Weights of a small mixture-of-experts language model, trained from scratch on English Wikipedia: a variant of SOAP for the experts.
Below are experts of layer 4 (counted from 0) of a mixture-of-experts language model. Rows are named router (the router's row for the expert), gate (a neuron's input weights, with its number), up (a neuron's input weights, with its number) and show model dimensions 256-287. Each number is 500 + 50 x the weight over its row's rms, rounded and kept within 0 to 999. Numbers have three digits each.
After each expert's rows: "gets" lists some tokens that make up at least twice as much of what it gets as of all text. This comes from a sample of Wikipedia text that the model never trained on. Tokens count by the router's weight.

# expert 29
router:434538523487490559532487516529527453401489544536591459545476545630526457551488553553491518472526
gate0:498422430507553557528564530497535485468494587573605537555463368556450595464415467519439562436468
up0:529532476509488483487508532508484432515509434397517517567474584486429508541500525544572447497551
gate1:543531563394451497583485567590534537531534475512515451507506462541493592552441452521397575541565
up1:488486496423450557417530506489487487457498541466483562536452417416536523539454428415538462404492
gate2:462534451476427453450524505597498558502532512482535439566536451562455528509504559453505536480510
up2:512465489497450584466529550589575514516594382495489422586516369445516444493488516485569490472385
gate3:455440483564515484470477529477468454479515536608442464473586501488473504525408565527559537566429
up3:496519466427541544573441468530609505627573487480495562558464600515465484517398521534553476548500
gate4:528546532487467620531458495444580495547587491528459503527439531423575473445538499494560450564607
up4:486464438545476448475493668572484548499410440492531501468482556506534504508487500518430437425487
gate5:498459537562545363451495471426470516529553555517570439488500489507483482556477399431510483531513
up5:449373537475414528455480573451627531501444585529546429492506450571590484604527442583555491470489
gate6:455427491407441504510581579509550520528462504513510352434515407559425421478521481522636423406539
up6:512488560561442583495508496473488455567582587472476412560481483471436334471494463569505597451550
gate7:479572490543523492415458600471521528517497541535623484597557482495611536488524579567479531495565
up7:490431501403485479527490506515465514471515520483451513388526544517567403459464444453425479537467
gets: " a", " was", " is", " st", " f", " an"

# expert 7
router:500468526550522558489448466594485426543486544505561510464547523604527477555462529523522472516512
gate0:480552476496469582475416497443467489459395569492452488513371519594494458525580421463527501529500
up0:533483548447547465451497538511487432454540437504526504502519513467367470585440490442462596584495
gate1:406395517601527483529445396510454505458524512447561427514501532549485463519481415502558552589545
up1:553583545483390426448524561467475542470517440545425585515518500461431521501549509459535584550465
gate2:508577519549535396474526563555464532445478505574454472494582512408505555532511560537469594445616
up2:492519503502432569574541528443495545590429382505510503529499542509504439457486501578549445479464
gate3:457454557548466431519568517493562514508515546431546457474546446393522527484574494509516512550502
up3:387534493472509556552518551389594567499600514439476451458511507509500555518432439478421428462431
gate4:526512546443548588591447498470386528498561475451509574519487482552441479430521481450484489480497
up4:484452575452543550511519509556471468469553427489490446533593420521514431509534471478542542478467
gate5:488599516533509447519528523414586471587498511462491474582446588513556457546428464544465621523405
up5:512443438494472610434509557578561399447546551569498520467613563479639478484576514498451504495425
gate6:478583520476513434650487664481565511506514542498447545450446522574437385362501557547532522488494
up6:476540507477528462538597598561427459445439544406450481424559471539417407465568493483476461491490
gate7:524385519572480563524500523482509542499528524453413567558539485439457495457506507558539570484506
up7:531458467441536489485534442465608449487497522456571565555450404488513486564436449476538526551450
gets: "o", "a", "u", "ia", "na", "ha"

# expert 25
router:372497477573519636567528461516486509402545518485523484429534480555523492499485499533396559416553
gate0:619484519543538490526537568460483519419438468555496568478459569520640602566574474489489550531548
up0:487480426607479493468457462581475546382507511549539469472453392590491461510506496470504466567561
gate1:477459486552501583530381550422569484470460461560471570480402487475518523462511493501428505511446
up1:459483515544411478372470535493548530582464454482536424523505569405472473457513524547569440536560
gate2:543544637556504481483492480516490512422535466497369533526551424568475423494478488523431509498481
up2:502656570512452435511516549601557466528454487506502515515504596477493523465563464512464353483516
gate3:541522538538491482500532489503526447521440492584444503519537457421481459550479372538538565555515
up3:539538517490544526520477525483512565445522548429514499468570557464458484416438574461406531471540
gate4:468509504444487459544496396527419533512587454532512543482548429585479526611509470480409562455506
up4:494572486456468472533457558463549448540555482529521524515519513603500486434465441489474449432538
gate5:487476552494422498505498531535424469485513501479579417526368421435504493547506496348430586569465
up5:509516523457517473533473523487550452527514488488590516519579512473473594408550417505466434478538
gate6:525433448490499523522545469449529507478479551528469554494584552515503493543447487456516498517432
up6:631620536524521394554442512528496531475402535456523517518485598478528427521502465571503484500527
gate7:526535509495444423528523575534578445442462460426464556502498441492516495531530441466549463533562
up7:481568416499532488464529555489512442440505424525520447575395523495507538499392522469504415422604
gets: "e", "i", "u", "se", " St", " se"

# expert 0
router:372502465540483549509483434533494541474562494515554475468491522524491508556495509535495477473542
gate0:573470448541558513532561487475526397490392466515544526558491429523485477468392494540484523528404
up0:545393474533465555461491502465496482500505505534513437459422527504442380520507522437505470373556
gate1:431526502484538525549422509428347498526526531478563517545486541502376504494540529478571373620483
up1:615497499548550509500393460439522564470581484560436506537484613544498546542460508487505523454412
gate2:488502578565566452533502601471566417564512389509575501559509385439449515504498494477481549543468
up2:590444601427509440604502493451580426496615433479448473570503452555447478539498523503463496446521
gate3:538424500468528617517428476500480614432473411550465481526489508539516506456591458466461579558544
up3:542466519475507535623524415511460587515542517590445492547567499599493563535420498501465472559459
gate4:414486496401506402444543508485500462464576621600508442501500510390517528529449428504573490492503
up4:466495529603494556556450508483530479433454550520517461533592450597437475396436485507573449493513
gate5:548518516561513532563436467492576415472539541486470459489483578489539557588557530477465452587508
up5:472443562546523531563536390448500466525435575530518523443450563510459393440522610539521547524464
gate6:438489525477567515503541545536444444549460479531543560475520392559575516533401438388560467508503
up6:492543469539590457550592502538469520498460503562566523577540503557507481500483423444403522465420
gate7:596438602515452468544478486554547491485466569424481462492417443538380455436575490556492559504522
up7:461538463537568523552489503456382585496525443495598490522530486511521423432482435470506470538449
gets: " |", "|", ";", "-", "---|---|---|---|", ":"

# expert 20
router:444537452569494541624506484461468431464488459456673424490543476493538482546557448496507530433587
gate0:511491474547494492470480535484441481564413434523580507505504483571481488519592575418503521462474
up0:428481583491563442515441533554525501457556526503577491414542430509539498499498493498510491441552
gate1:567483444475444460528395536528499532501464473419435549539502576411541472429488459483512474415432
up1:471429551446571618547559585537406498540535565547449476497518494587577450413506462446433532499538
gate2:543482603470483452528531552503430526632481423458529540500569476518553487496412610369404581472528
up2:499445465424463486498525449421550535484458517429457519516512527471547519460493532488413540545485
gate3:491531508461498531493490488506531531479524460461543473527444494495621541436502474540405543560492
up3:554498450417466440437565596559479457463383497440598484488470552542470506538440577526478468506499
gate4:605488514505535513552518507463386513511553433492532569481444454515551571476509496453472515401548
up4:458483421505426413422451500498535461490427530469485419553550517490411385554348551558512469479462
gate5:555526467431440523468485496552500502508429467433519451594553471613461476481448509430472499456456
up5:502546498540495557549531504454536591506506542523535479456540451543461475532523471495510469506509
gate6:457573466593443402424502438514514512401523531475538497560409463495539503481572506556604529433546
up6:423488485472556508608522555444568481536548462496501376535584547508456475498372527560499470533511
gate7:543471472599527597558457529544391530496537582458516480512559459515553517543467505492448507464549
up7:442568580475503506434479480500515481402525557606436616555521529497521481523532585460494533459463
gets: "\n", ".", "==", "===", " ==", " ="

# expert 4
router:412525515554476523507552429475532453435516494494601513490454529562447507577580551518446523515559
gate0:486432592477539388508374493512504550393529499538421501590494460502483466484562562446456495426588
up0:504544536590512534474623491477448416541479465466543433459489534511590548532552474557521520435470
gate1:535480543485550548499507509554489419414515502551517487495508502484638543464452569538546461509514
up1:493447534457499495589463549493524604554515531547563474465539450514520524495481448526487459488458
gate2:453516437497523405458478438515461543561530559547474532493450512536541485441537490441518591480544
up2:530426545424526513449484574585496578398489557548443475514470434450435531496572506469463452485493
gate3:471457490429491574535465615495508563559484613527444539530534453596474517459427501454435536543520
up3:463513518478393446575510543566509421606454525416525573552467475566552457487530639487469558539453
gate4:436427488523546561546433567440527542508501499471461560553461457461553513447428479495469474444487
up4:574556529448446521506522431535456523527560505547531608527535538510518515451520482503594514506543
gate5:506543534470459536514506406502629470583529515525490545431483416432523518578528478537476555453477
up5:478519521464500522469453554567496539585537572446462471529348488414462385524431479486589421418492
gate6:435426505447474523471484589485551466478545571409486434507511464541529537584551451454496436563547
up6:420396539624411530508542583494589471442462453486411537482508540500429502539527440514538441512373
gate7:462577448410533502543502559441605475519532441444496519477438521506580486575429532524476431463501
up7:546532525411562470462433500593474535442595491522517561487454536494455495393525520531532459466537
gets: ")", "\"", "'", "}", " —", "]"

# expert 10
router:493479577537555572492481515455544535509545558504554478448532550519543459546475480596437552467542
gate0:470500548446429527531509532587522489591492538519480515554526434588460584464431501457503561376496
up0:586596551504579504562557562472503484466487489525565549484429558587566528534407644474592472388483
gate1:464484509420548488491532492428543506547418523518611550391519534511540549541495512469527511544456
up1:467543558452492477476470520477566566571683557574508476458508529436506458519490510472561462465506
gate2:599503507488473496419503483417521528537421485503483541452592517543527466541461514440437522409534
up2:495477424461500443460570557500527503478424536523498501454443436613401590458547418581490461436470
gate3:549494589545500551447464570533532477419442497471507479506508483458563582496489433463513556551553
up3:506473412477460471545539560460494526581567521560518517485486506479382504452494471515499533489464
gate4:533544540553606567474562440494510608593459429523542541526452470483612455532546465494375484464539
up4:459501524420491409514547496552589550453506507575548505486507502495551497443572421470444499615551
gate5:531530457524475466485467485477417493515436440472477478542478456493584529465516464492514469453411
up5:519521513456454501448566441547538430565537529551605436374526525519522486568536447531442556551539
gate6:454489509441535433494517433424546544455593438506669515508493440558490527545543485517548470506565
up6:600552465518476427543569504456510482451476488491556499596504498383500473476499483490537581476522
gate7:468525546592460491415510504534513475534548453443530569482536610469514591454605555508478449402429
up7:525533443552502520523492490472519463540474493566565428510563473463437468514472531425554540593466
gets: ":", ";", "ly", " |", " –", "="

# expert 5
router:508465481580454591515463496503487495443555503529564548518539530509564545528487504591457510503587
gate0:493464499509486457521494560472443503523589449474345533431492516520459432485451513506381502461501
up0:477443502523573477536513560455465455436541539553498560400492566486548547522591588505552553490465
gate1:517488419549483410586538479548570456560540568440499516502448528563506524516458518544550530530479
up1:604402364541508503419511517530482487505538523496425402531491516517526528445462503561459517534442
gate2:459477559487461596511540519517455413526500561455551401551555591454463469544497517591606481551490
up2:440502494556544552476516495464452535527520519497541430533604608452437462618409506491430519539553
gate3:463508459470439438519457534523411424540442548522468600396549555511434481466521493466526424409537
up3:484439463511445510380493495575430419500522546546494525547537450456423523505427500576519545498579
gate4:419457477518423605488520513605511499498493523448517474442442491472588555516484536531570487524578
up4:520530430508603431424439551470484475423560449475537623480542541510565442465533493532480548495438
gate5:532415566427515470475563572556436496506555554488531432453479575514424478568486482585599616465504
up5:474567449453444580468455496471454590530550527552412494599446435530502494545471538523473513453495
gate6:435464527435495411514522462348549468466526493501495528456470435503394437470500537429564524475533
up6:432446573518501486427486506558500481390535494509486530455592449531515440351587435518406488461486
gate7:546530479391553465476452464441455473475412431466451480431451500565523402585507447490559588479548
up7:471564605450614477511526562548462501558386541590560553477464433455502517471467560413478514450394
gets: " of", " in", " to", " for", " on", " by"

# expert 1
router:500501525548417564537507491490521486446502486458651519571479596431493541510497502483546508422597
gate0:393456527550493493513483438531443486512569502486499487599543582634525528513468493511540461424548
up0:472572500402511450422464507455533506461528482426502509489472576485489571512557476445513561492501
gate1:480507561448503508548602546460506504551577593515537449460514535460533446444456547393525437530406
up1:494544541495480513534617497468556479586533577508521424463508540465528523413516535419542491454553
gate2:527535483487567519512446541418422462531467453513561491545525574564512527440487472468500456581471
up2:547424482502471495499498442470495471444482473464513493484429537526459506541461544458447513447528
gate3:513454532521455522449486555455467388561505497520435463519477500404560420600561443468582465491522
up3:521580487479475564575501465483421556456506517457513542488577491511458465540332525542527525516413
gate4:508397497536407460446499481557486476567418541527324455544421531448629531468557571578451523498481
up4:503467476532613480409539519448507522392473568482566511571460484568439437537469519435522476483568
gate5:537581524446525496508453535569584427534550437512510535459492492586492537555510495483507496403516
up5:490554565500413541440490471523546413451531470600597460470397531557528487394533596437529527437522
gate6:548498524459493454512465510501498382508459565478463478505464435504501584582556443544544485513548
up6:525431428531531427551474466471449453450504513537442418481596492619441482445418461581544460531436
gate7:395522471512471496456522490552542481538397584570531553451536561457553429517403490503528540557526
up7:590563500533545534474566510491474466461482529490515504558446459573521508581528478510451517445536
gets: "ed", "ing", "ated", "ted", "d", "ting"

# expert 2
router:497448463525509519522546508565485455490512551440549480488502522492464488556548436577450515446595
gate0:420510422510455492468392478565467480503543554498517539527495538473418417528520570467453472503518
up0:448468523490532641441423512454480612557465431489501513500460479581452489518651517520507521548398
gate1:471501531529479510523445580622474490501488523510530511503537459441522453410372485498562501478452
up1:582505479552495474586501521472449437503529526515508437506460417523465570444507560495468480512563
gate2:489491433451597540497450511504421468442540486476491483381607500480527440584460505540590542501516
up2:490415525612456485425521536477529500547454467443543586491466490516410476476438492497479535512559
gate3:424519582427555575534544420494483446565566596492518541508492481517463515518452416510569492423428
up3:436397480472479528558458497527495464456562502631540578488500367533448559452466539535541435434483
gate4:414468568548458485509445517503621488616522538439531462484541539500550525457501423541499466577449
up4:541490379481544531530426559534506411454503433555476533446493521470451591538497506476454511580485
gate5:413502508490528479486585441546511495500481488447516398463498590436636514461591490557459494497479
up5:519537486586568481378448529508517502507559464445488510518491495474437474470461526469571489394567
gate6:529511452503470477509477424534501454427427439536462458458428538576415426564485546529451442469479
up6:408503467536429539558383552543440562484414475587553515453538447498583461519394495518545467474535
gate7:526461541485590567465538496504430486458477542504646492472545531418507618432450521512426322465475
up7:571532565490492544546447460500574567490567490478474546578481518503565507529444417498548502459459
gets: "al", "il", "ate", "|", "°", " Al"

# expert 3
router:534514557606502517519457476499514443478499575509535441550485486499491457594538407520479607438551
gate0:548479516464431376516466530455457456501564493524539540602519398527497446522510422468526533468546
up0:529492558504555418549444529470490462407554457437532573544489417574524567495551449536519566563512
gate1:588547501460475482503532515451487465426491593445445574678455526514486478400601594460457419496552
up1:446535524511454353560577474536476534530438532404527405485520514530442546469517510520500428495484
gate2:480540482500519513546481470590473474546414507447573442443555480536519512538580455534568481301470
up2:516448448501472446551538481464488431493541571600461524442561480501578489558627494485512471639532
gate3:514577532485475522552498500586553482468484397514447471467450506488485469472449510450467492581512
up3:563545500426451509509495539523550564548526474457565562463549419388510427540539534456525613550450
gate4:476494492405495534528434473510629498450562458583472471585516507586498515493441430447374548477462
up4:468549501523511555448467428441414441554412574490504436618505430411514515446598478470505562474529
gate5:513513443450604482462508498514569556449518449479475400448556483495461548513513587504449543585436
up5:443457531476522554439504579631496482597553503570542459547557523457475489492540464474549545533429
gate6:514449525409604392428470534456533519483465483483447624417444544557553564504396534524371478485456
up6:600497397520495495462460478567465464480439507569462534551556571551541532571427471428451456560472
gate7:454435581474490480494508497533460515432500506561451525428460572572511465507427563500554508428494
up7:471473471466463462550432427429473484542462533504447446534485569508493494601549509494464520520466
gets: "c", " re", "p", "b", "f", "st"

# expert 23
router:503429539589423595556543450504469496436488525500550460613532549514456467519589481529511546450513
gate0:464383516503464539457482558457528493462419579595494559483440443511447460474501514488409549557492
up0:562517505454445476506469526464453568581481526535450447440501449515463451405431549514452498491510
gate1:523506448474469548491390533507564497510526376444543545576599498541449422471456422550589497520389
up1:512549451444457583555510500588535539499553473468515510407440475414473438484467447538513535480532
gate2:563463417550526482594436524490548511590568498546484620558489581461501414497448431482549535506483
up2:516474538533514423478504467508507549495496528497551554522527568487551542493483525452552563522554
gate3:442459544557436458526436450418534553486550464535483463522532526489524574545502471568598484461509
up3:502488485490517514419395480523467554536433537503476470499461543512511586594425499603597479498578
gate4:453416479425486460572509514535470473585443476617533483504533442587383516610521506493542551491453
up4:507586428478456428536603500463480519476556511465571553541435490462515493532499439422528435465511
gate5:461540570560553548561576442526528469471431554433463443481512444517517544554416487529595464539559
up5:459483600436461585585475490458557471498469452473458530523486559467500582424469524455566531472508
gate6:538497477531417427485434495668526433445473559560506491451514461543497431527492398487470533477547
up6:495602534515429432573486514562590527473492476436478530418519516464504555475445529441441531542436
gate7:467511567574502447533513409478622576512467432480410538600518610532441516499398564529571598549583
up7:444517465524472546406500529413551433486462564540550429542511580587453472364496571508436522493510
gets: ".", "d", "la", "ad", "v", "ho"

# expert 14
router:408554434550554583558472514508487456476541516502557448517507531408511543540562521496511585490633
gate0:452447448544535569407494610500438521472527467457473561457514502515463505479472464452515479519418
up0:482568476560509489558462550445495493474405459519522435516449552585389524537494493516569442485457
gate1:552591494486519511530524498522607481530447504546593401494529467442520507648538412504484506591485
up1:476423516419378460506487502499487494520463500466524500520528552571448463401462520518540486495456
gate2:450464556471489477498489495521515584492472506525590448444463440530433479492476510521524422493473
up2:575519518436533486464548534539536481483446476542564392507508352425538592528490427494454545422539
gate3:455554531490573507529527510497482352537425435503482521453450498541515510516458491562409506450553
up3:484514420511506573492561580517466502549416376481547586511387483543447406492475508517465465514538
gate4:575493545527560602524474569551463570461542505509438428497533433414422497476511476427546503421458
up4:547532483524521483610523508422541560511475448492482507442539481495543496551470422527479511526526
gate5:555522406470486491487505434504504593422458516552476480545498534419474457482441579477581540445471
up5:447450472425480489504509493500523516427559581494459547451506463485517558608525520474647552404472
gate6:518522478504461464455427483513482546479471446510480481434516458533486508497419530484569525558460
up6:528543522515490439475408457588592432581447529507491414496522503557517483504521455538519572481499
gate7:501534620561530501487560537478593381499509468530430517421559491479466495464502519481552558453475
up7:495474474407496466419566511518452448502485451448481296520555486619448462501442545569613369469477
gets: "k", "an", "th", "n", "en", "w"

# expert 15
router:500486505499479577582454547503507493435526461506562516418500547490428497651574419564450472468584
gate0:493451507485490497460506514569495441423436421530565471566517503539393562504528457505478492463368
up0:466474524451388424518460600554545428508477509354607483575479470560547548461460432416542426571432
gate1:389449446563513487501431508521557454483501492443498461552520545426416529509504545542550520486516
up1:444486381456516453411456566455500474494463467530481588512486426479514487530592445537570505530483
gate2:502484402422497447526475583477467602447540535513459512451478401473566608465489484569467548491611
up2:411548448605537509364556495553464518525475567518513526535482522513452541585591598429535496522465
gate3:444464467508511448496569483515516459503481545541509541500474601529487489576521467491522543555477
up3:461562542477536500473560455550482473568510536357481402495548396532564472497418575466485567573519
gate4:567546485528588504509396534558502595517507491478466436562479408531551521565476456539554474503392
up4:473494405457415547543622482504509423499463618475467564558504550556523499491542523482569482497449
gate5:353511530450401507567492465478451483531450476529489476515419507531538482483499454539464473401506
up5:492458504485491468598523548400500593528575519470422572507473592549545480397497554499566563465486
gate6:497544400536469568556502476467475509559496492489518569642558388485484373478406511517531458454554
up6:525432489520426529474491420491570474556376374428466597496539525480542388516495477593506494499443
gate7:486495432566444480489521502472443495598589538401532492460587477452446501483473484473488516466492
up7:468593571436570489509522458500538535464517455529526559632442506534520564475553514517513491529542
gets: "ic", "ist", "op", "x", " ex", "min"

# expert 30
router:463493523512419536566549484560546409469485501425560542526569596455505549621542544557504532511514
gate0:437474471492531432447493494514558475453494520519505592503571532399536574397551526420439395473517
up0:521478558546478526524465459421513504485486499466455411441527479465460400514434498575508559503549
gate1:448534466497509545523485534403485485404492500584480485507455543594478487481520497446546528505568
up1:403514523507524521392509502471513515530410506513423493519448418466528458529531374484472472446549
gate2:561481500469523481440518484458540446538466558504518533489469496554430474560465480584465572464460
up2:497486575473571504597536525492370490514519541474528535513565595542498571413540529532512455486569
gate3:613500496558491464497482485532515485441448531450461495512535623462518575524438459519521480430516
up3:551522530477523564464531480514488464547516488596447524456447380474500380404535452487546533543533
gate4:520530506570560594507452380435436526459406439531503480444451511536511526498481525566533493542490
up4:523521520449470517512447540456491454504466439473587526591534497504549471531513483495484484468460
gate5:482540512512473441509513541429497472546440491515438577431550705487438428514460509425467486505588
up5:503512528431555468501474500602450482556575539526497417526484636493475537482541513398437547478542
gate6:457543536507485514499413455493380489525457558468465532510528521440467474484495530506510512501515
up6:535516526482399447397421517467497507479517531534548562425474448567493499446538542527612551576520
gate7:452514460465551501584504551437473488454514437402489510509549459540479482552404571527543421423465
up7:446511484459561499632450448494472474506487573474561564505519516457419530505459543581524568478470
gets: " 1", " 2", " 0", " 3", " 19", "2"

# expert 12
router:493471519507409582513547500485525473502523515479550521402559473532449502597571465565430552508537
gate0:525562500502605568545473550495489467612493439506466536468456490443462463571413432468498523459460
up0:518472508510388558423497514465610580507444428485484513479504473520629535505630521518431526493461
gate1:476543485536463472512440472602499542467504456473528535567517438524440526478420547573503439515550
up1:473479535472482448495496438437474522490481509515514519510521574460454381573473474455553541453530
gate2:519576473525480465521441474465473505607530535480485521527529504570512489519483381601469487493516
up2:481462505386480559443583497485454487513452538504531474550548483503500570569413488462485561537499
gate3:422453524579496512520491475435481526490515522377570501541541489460456543491538498586493526532569
up3:503534602618476605427484487537473469496485504546511501486503517514510560526506535497416508577608
gate4:522500432451617505477553496585520523485381558488561513647537476548530477502438474513528462535504
up4:563506477584508554485601502507535451558517527510479451658441552555558471420457484428512536536569
gate5:514587544479452530500555524544521530479577452535437553522437570538435527421493479465486470613555
up5:527433429449503528480504606498555443451361568438549480491501431551556499579501465476426527438479
gate6:374429439598543468345469513436530415501499491535423399443466562460479478552475504448499572400459
up6:511459469564470569464493458486598473524404546451620508533542502489504449518456501499478496443479
gate7:489468397501528465496484476457481465518430656574528498497449518481503496528541527461500515461484
up7:439549523464474437551434455573508569455568539425457410439517468550492481516487497538537469464514
gets: "ation", "ment", " 19", "ion", "ci", "tion"

# expert 8
router:411463501593464567524508473567526510439562515486547525567496641498454458567503501591486492459513
gate0:528520610514538467477494506434512435470511576443438451491444419509455432587543587418493512515518
up0:441433508521483455516494442471418550544438531539524526602508528497512548507496479519538568434548
gate1:629548363353497500610523516564468563386495423517414531437507490520481499545484493422492495466512
up1:438515410354487523534468495570534444450516498479532480521532481506507444536458455456480494497532
gate2:562521572531511584524500475560529498505499586526441482543487533492444488452503462535525432490512
up2:508568545381523538400543517518529511484415553477462435457579535599436523541519439411481539458503
gate3:477461423426499488447471485476494387485529403505549428581579464445566452468414467475531413366494
up3:461452482512456438434545488519509496515479531514607488517519462398558507542482529495538598470427
gate4:595544443501479529490511476575482526536535487497601615562512523520513455580453536553450472496576
up4:484475479450331519507450508576515568483389428510484618553458433514484551495479426500436523447435
gate5:450420478499592461524541497477456488468541434461497494435512582499449496462522560537495531541596
up5:534563496538466547451531511501471528479482472431493453512390466516540529527583493460499505520554
gate6:580544453579527474523512549530529544417557525479397467485444442565523490492497545538510440531498
up6:560514483522433512487536491539452481485441508491515414572519508422547484493538543459494534508481
gate7:531446481537555486384537546419599561534445445661486528531585485472443544458468469542500471498520
up7:566466514473472526587432489483416514441494327527543518581511451488524432443482515472508479463519
gets: " S", " T", " M", " A", " G", " W"

# expert 11
router:478492453491506536574501525481506491458412482430566495519548543563526522621558575642494545499506
gate0:511557559487312443446542538411517613457520573526495499599454469560640505480520491440449553472504
up0:472457469563473532469507440534495403462478457442472371483523493531399503518496542584462510438435
gate1:508536478534562601483500463546555525445486483514568543521525535588484567423538511480605454565519
up1:500555460547565495488545511428483465497547452497562455613498443507460491589533485557532391525423
gate2:489471490415506381523452510464483433439594523468494458418564504531542547563607489449595579496538
up2:449480533531515412433661528493585452433399492491521405485513496554463558466467493528512534442500
gate3:434481531459496470544477498499530493512606451357559565425526459537509486466491566438533557598524
up3:486515551489411577571510642528497525483477462478510483597489521497517409472427489558466478443436
gate4:517518479458520441468539467509512548407541488476499385508557504509419593541502638440512509473556
up4:435499501541500479499524569443467527448471492567540451550515429498512600461482541526516502519361
gate5:473500538577461591424582476459486422460506541542510518489480518525519501481476525466508551465452
up5:443616482509574484570538496569452467492431481534539468583464536546567500470497588522520424543504
gate6:547502550472552521520520387450534542358529539574434464476524514448458483430449531505548450567522
up6:497497482595508526578496506565427508491410520515404458480452493558533468459471428481575471506529
gate7:526488491444474521452574437491539496556445495490433416482544468468541536517434426483544570556514
up7:487462486537442502571487583571511411489496578490492518429431460549465494470472541541502500439508
gets: "et", "ill", "all", "ck", "and", "ard"

# expert 16
router:398503487471456554582595501440577513464572614441520509516594534536523526541529472579504479510551
gate0:436565583456584435569544498422544449540455534509516525513535533521532398568490453510482498559447
up0:369465448453507488541502510444545481480553446494453536529580517487472404422503590624453435518519
gate1:569504461515509622521454512444601353493521528535470479513541556541522567535486522445533541471508
up1:458536495509526497563460547375604403488555542489463475501499395480462502529522448540468534513527
gate2:545504470523496593400461451473520527561591497461511584405413524485496460445550538552548470449511
up2:552534496480494446547491450466473466502554455453515489534486584567547542442505509526499424528543
gate3:469494543564478527485555503526610562470566569597430522512455559511510391462449414456486565451512
up3:549478495482517557514557552524487439445467585527468462532496448519408484484510474483361445535471
gate4:535579509413494528520490570480524506529444552433509469456572522483468563519495490503499516547435
up4:521524449416562475422571471606463561548485444525389444495511552454556413548440413422506598513408
gate5:541468513479466524545539527535552554603525498511553564582540521489574514588423464482497523498529
up5:481551475524497533563458487488508419459508536504412547523454574520405548430480565527563533528489
gate6:407482429565541448416486487465536525515479535500460502490506552509512496465523497541392469384381
up6:487513441382438437487437454550408543580505464423489526469469516540548474573449457497583496605486
gate7:477543490459454492426547450557505411518402436518581425460605567527459509525488489459463437549474
up7:483495564487503446485452443517521443426477528480520503500494522431578474518468589427491563631518
gets: "ur", "s", "or", "im", "ir", "at"

# expert 21
router:375513498507530565558505548538465457452449494467598496441518552473482445674503519530443544525521
gate0:615455553493517581526441459408441494478565506477573485472531499553494507403526535602481581554478
up0:500496466432547492452430436455498487391515501567458527541462542558499424479510445574514388443431
gate1:465508529442506406507490540440599496539466527473478459515417487473540476538467412550525492483489
up1:541562476431591488393473446418467513512456463585512586508394442498494426644456538509489418499521
gate2:538554524471534624503473474590484436508629469508526565575491474528504523522521389403476449508509
up2:480483530505591449535515484479549469573422516521551422479477462490609434552507494555478606543492
gate3:397486450505485524538546484498464451601550480476574555531555506581516508529559542587482523459436
up3:511486523574542426452525482428501566505373492448508503449560531570451426485457394487492469505479
gate4:392552526494423427382449482516547458546485471459519353476524457494402484525463439468569414481492
up4:517586484484418428450509545490541529521452414558435510494554479508458506543567427453533455493551
gate5:545428560537490487462494515493415417509526526548572505518566445472477488484495447427601464513420
up5:543435402508492505421477565404473441547506605541454463532518463432521459430460465480495557504375
gate6:499401527557507454512494555459424487515528556527449553528507385383508470577517517484497445563468
up6:561555421522518590488497436497474481492527612466547489560399492526542542522515541536418560495533
gate7:499371447523521464449573520489479540526464540442454580602598539507433548491474546400499485562486
up7:461543578533409503574415431553519406511562369507562433435480454483522519471501409520585470530495
gets: " (", "A", "S", " C", "C", " P"